{
  "n_layer": 9,
  "router_score": "softmax",
  "norm": "rmsnorm",
  "norm_eps": 1e-05,
  "lr": 0.0083
}
Below are experts of layer 3 (counted from 0) of a mixture-of-experts language model. Rows are named router (the router's row for the expert) and show model dimensions 0-255. Each number is 128 + 32 x the weight over its row's rms, rounded and kept within 0 to 255.
After each expert's rows: "comes after" lists some tokens at least twice as common just before its tokens as in all text. This comes from a sample of Wikipedia text that the model never trained on. Tokens count by the router's weight.

# expert 1
router [113 136 155 120 125 105 171 118 143 112 148 179 113 147 116  92 122 102 119 170 102 197  68 159 191 154 115  89 126 101 115 108 137 191 103 118 172  59 215 137 102  82 134 178 136 101 152 158 125 140 140 105 139 179 178 119 125  97 198 130 131 190 134 160 157 105 119 134 119  81 159 103  71  75 103 109  99 126 126  84 117 145 135 105 168 115 150 119 162 143  97 119 163 120 154 114 121 130 134 113 171 159 144 107 116 130 110 121  97 134 164 132  71  93 119  89 110 221 146 123  99 117 136 144 109 117 121  75 177 155 100 112 169 108 154 173  99 156  88  71 104  81 143 129 193 163 141 126 190 114 155 140 110 104 129 155 132 133 185 110 148  60 131 119 117 175 127  76 100 123  80 158 196 155 140 133  83 142 109 146 106 150  97  80 139  68 187 118 145 148 127  73 149 143 125  58  80 115 140 182 128 140 165 185 127 159 106 127 100 142 117 100  94 143 100 141 149 124  94 137 108 149 140  70 149  62 161 112 120  80 150  99 118  80 161 160  78 127 156  72 232 114 115 139 129 184 100 127 126 145 129  93 137 115 100 166]
comes after: " ", " |", "201", "–", " (", "200"

# expert 7
router [129 161 158 109  97 137 142 125 128 137 190 117 137 125 122  80 176 128 119 150 147 194  45 143 175 102 144  30 105 110 114  94 159 149 125  91 163 166 164  87  65 112 149 161 155 104 185  89 142  99 108 127 100 147 151 106 148 107 159 161 103 145  63 153 173  91 108  73  82  64 107 173 113  73 144 175  74 130 153 103 119 191 180 124 168 130 145 126 158 153 100 117 128 112 162 161 116 155 104 100  75 108 149 100 139 164 120 130 174 173 118 141 141 121 140 157  78 165 134 128  86 101 191 145 141 173 125  90 171 173 143 104 158 179  69 201 136 133 165 133 144 116 127 164 136 122 155 140 145 127 159  89 112 154 133 141 161 107 155 118 151  65 106 154 126  86 131  18 132  89 119 134 150 148 136 154  85 113 127 123  68 150 110  88 140 132 180 135 189 151 123  91 117 132 156 132 107  66  98  98 108 135 155 126  99 122  91 100 109 213 143 156 139 169  97  69 158 112 134  98 126 145 165 102 162 113 109 142 140 124 113 140 128  73  90 161 121 126  82  93 159 171 117 115 185 150 183 150 123 149 162 138 120  87 110 117]
comes after: " ", "–", " (", "201", "200", " for"

# expert 12
router [142 172 159 111  88 129 175 103 110 161 154 128 152 100 152 106 133 125  92 118 186 161 109  83 162 113  96 117  78  96 139 152 172 107 121 100 175 160 143 107  82 137 151 141 141 129 144 145 160 125 110 167 170 147 112  55  98 108 133 133  75 154  91 177 190 108  71 116 113 139 152 174 116 119 133 122 106 143 164  87 144 104 161 135 147 163 173 151 161 192 109 146 192 144 179 178 120 127  59 149 138 179 142 120 209 152 102 144  73 197 155 133 149 167 100 139 136 149 156  88 120 122  86 141 158 115 116  96 170 158 152 123 173 183 108 169 121 119 145  95 160 186 120 168 134  96  81 136 156 107 143 120 110 148 186 134 137 132 166 129 143  72  94 140 117 160 121  76 122 127  99 169 163 126 120 167 121 216 109 181 112 152 123 148 114 150 167 154 137 112 156 124 145 145 162 104  91  89 124 143 123 164 220 108 111 164 151 148 157 116 135 102 108 115 169 129 105 142 117  37 161 126 157 155 129 137 100 134 132 121 119  78 218  81  90 127  89 135 100 120 167 202  83 130 142 206 139 111 155 147 103 103 137 181  71 122]
comes after: ".", ",", " of", " with", " is", " as"

# expert 17
router [ 99 160 149 159 108  82  93 102 136  86 176 216 128 206 126  93 131 178 192 133  94 139 121 216 125 146 163 102 110  78 139 112 154  93 148  88 173 140 190 148  93 121 156 106 122 157 137 140 114 134 204 162  71 105 178 132 110  89 163 149  75 139 114  95 177 112  76 131  98 167 141 107 115 124 138 130  67 134 108 108 130 160 115 168 139 160 157 148 164 141 152 114 177 126 193 155  74 203  82 139 187 153 109  97 129 123 142 133 111 184 100 150 112 152 160 129  95 178 155  50 118  76 131 106  94 163  85  83 127 167  99 135 169 191 126 152 102  57 111 132 130 125  90 144  85 121 136 153 160 121  90  69 158 103 130 130  90 135 186 149 156 139 129 163 148 130 136  97 133 118 143 143 118 186  92 133  98 179 107 160 133 158 158 110  83 138 140 148 108 100  95  82 146 169 139 103  94  94  92 151 180 138 137 124 113 105 143  94 131 103 161 136  82 121 199 138 120 107 136 113 143 143 163 130 159 130 140 139 143  63  96  99 130  87 135 149 105 126 147  73 136 174 105 130 147 171 145  92 151 114 100  80 103 192 139  92]
comes after: " of", " |\n", " in", ".\n\n", " to", " on"

# expert 2
router [121 170 165 107 100  88 148 131 142  88 116 184  71 178 105 125 197 147 176 132  78 147  71 198 114 125 115  68  77  93  85 139 125 181 115 116 166 134 142 135 101 154 120 147 108 115  82  97 122  69 177 103 163 182 161 140  82 106 178 198  74 174 121 101 125 134  92 109 180 101 173 133 121 131  63 160 101 108  97 132  91 139 121  85 135 165 148 141 115 111 111 104 152 116 151 142 104 157 139 142 153 148 112 131 161 130  99 107 176 114 176 100 124 102  86  83 111 166 120 129  93 118 142 178  89 168 108 164 121 187  79 101  96 148 189 218 117 109 115  86 105 122 180 121 106 145 206 153 175 124  83 100 179 172 131 129 118 139 165 125 125 110 148 129 110 120 113 160 117  83 135 116 180 199 113 180 106 115 112 180 124 165  67  92 128 123 138 108 136  90 106 143 159 115 138 126  33  75 141 144 108 161 142 143 146  87 113 113 101 129 104 158 124 112 145 116 185 119 151 151 198 191  81 125 137  64  86 152 118 120  93 124 133 117 106  95 103 131 150 118 159 130 183 148 165 143 142 157 158 133 130 131 119 166 142 141]
comes after: " ", "-", "201", "200", "202", "\n"

# expert 16
router [ 95 199 184 171 127  99 166 104 198 141 171 136 160 161 189 103 187 210 132 116  70 161 124 113 149 117  89 137 108 134 100 166 175 126  75 167 113 109 122 142  97  98 189  90 155 126 214 129 143  78 127 172  97 185 145 154 117  99 165 147 112 110  68 129 127 188 110 131 125  97 166 194 116 164 135 124 139 163 133 168 187  55 162 131 163 116 105 142 177 105 104  89 139 119 112 141 139 136 129 117  97 120  87 103  89 103  88 164 184 147 133  98 130 134  98 165 115 100 150 115  93 136 110 165 129 152 122 100 125 148 134 133 164 118 116 114 140 184 163 153 162 130 179 130 128 219 140 152 118  66 117 112 164 101 172 136 110 111 106 128 156 119 136 127 146 105 109  75 156 130 125 150 151 123  49 132 113 168 130 204 118 138 138  98 130  78 165 125 127 131 140 137 160  98 165 141 112  80  80 166 133 133 139 114  71 149 147 187 108 149 159  76  69  86 167 141 153 133 174  71 114 120  86 120 128 147 101 135 139 124 155 151 164  92 129 109 103 140 178 107 146 207 124 175 175 131  92 102 103  90  98 129  75 139 111 113]
comes after: " the", ",", " a", " and", " an", "=="

# expert 13
router [ 72 180 111 129 176 113 175 105 146 118 165 161 116 164 179 128 127 124 148  93 108 154 108 181 179 106  65 117  99  79 170 146 138 124 130 106 157 151 120 171 130 122 136 167 130 103 179 182 101 114  89 119 110 157 101 125  93 120 141 164  96 186 111 100 149 122  69 148 129 113 115 104  93 149  74 131  95 105 157  87 124 107 162 122 154 114 169 101  77 165 148  90 119 122 132 166  70 116 123 116 209 167 112  90 139  96 135 143  74 171 169 165 105 127 135 127 119  98 154 108 115  74  84 130  94  95  95 124 143 156  80 122 167 169 145 179  57  74 170 119 145 139 104 126 116 164 132 168 134 116  77  34 111 127 109 118  91 140 164 122 192 134 186 111 100 146 142 181  85 144 110 140 124 220 141 160 128 156 121 166 101 103 156 100 101 113 142 185 133 103  93  83 138 134 110 125 122  78 128 106 182 136 199 138  82 127 104 108  64 142 163 128 121  61 157 107 155 110 162  71  84 113 129 111 108 124  92 155 100 107 152  78 138  97 146  92 155 141 135 111 215 194 128 126 175 119 102 123 107 142  91  95 109 164 112 122]
comes after: "\n", " |\n", ")\n", ".\n", "|", " at"

# expert 15
router [143 160 156 143 100 112 169 116 103  98 149 147 112 124 106  76 109 171 101 156 157 138  86  94 145 180 129 134  86 107 151  99  88  84  92 112 114 128 130 110 110 113 120 155 159 186 146 102 116  50 135 120 121 142 138 121 135  79 202 175 128 186 141 119 140 151  90  79 146 132 149 156  85 123 112 141  96 151  81  50 144 188 120 146 204 119 133 100 167 151  75 111 164  88 150 171 133 177 120 140 128 171  92  89 111 195 109  84 176 160 135 123 153 119 187 123 101 132 116 123  87 112 107  95 117 142 114 117 151 179 109 146 126 147 123 131 155 119 126 127 122 125 162 162 105 137 145 158 185 114  99 125 132  95 155 154 162 122 190  89 138 102 119 167  56 105 163  61 159 145  93 190 203 118 104 127 138 113 146 156 155 144  75  68 173  82 155 107 137  91 116 141 163 194 122 141 124  95 128 131 179 118 114 216 134 141 137 218 119 200 137 107 107 111  81 122 189 139 118  93 152 148 129 114 204  99  87 108  34 101 154  99 161 139 141 124 135 123  94 120 140 119 122 107 152 113 154 119 113 121 139 121  68 132  79 126]
comes after: " |", " ", "0", ";", "1", "2"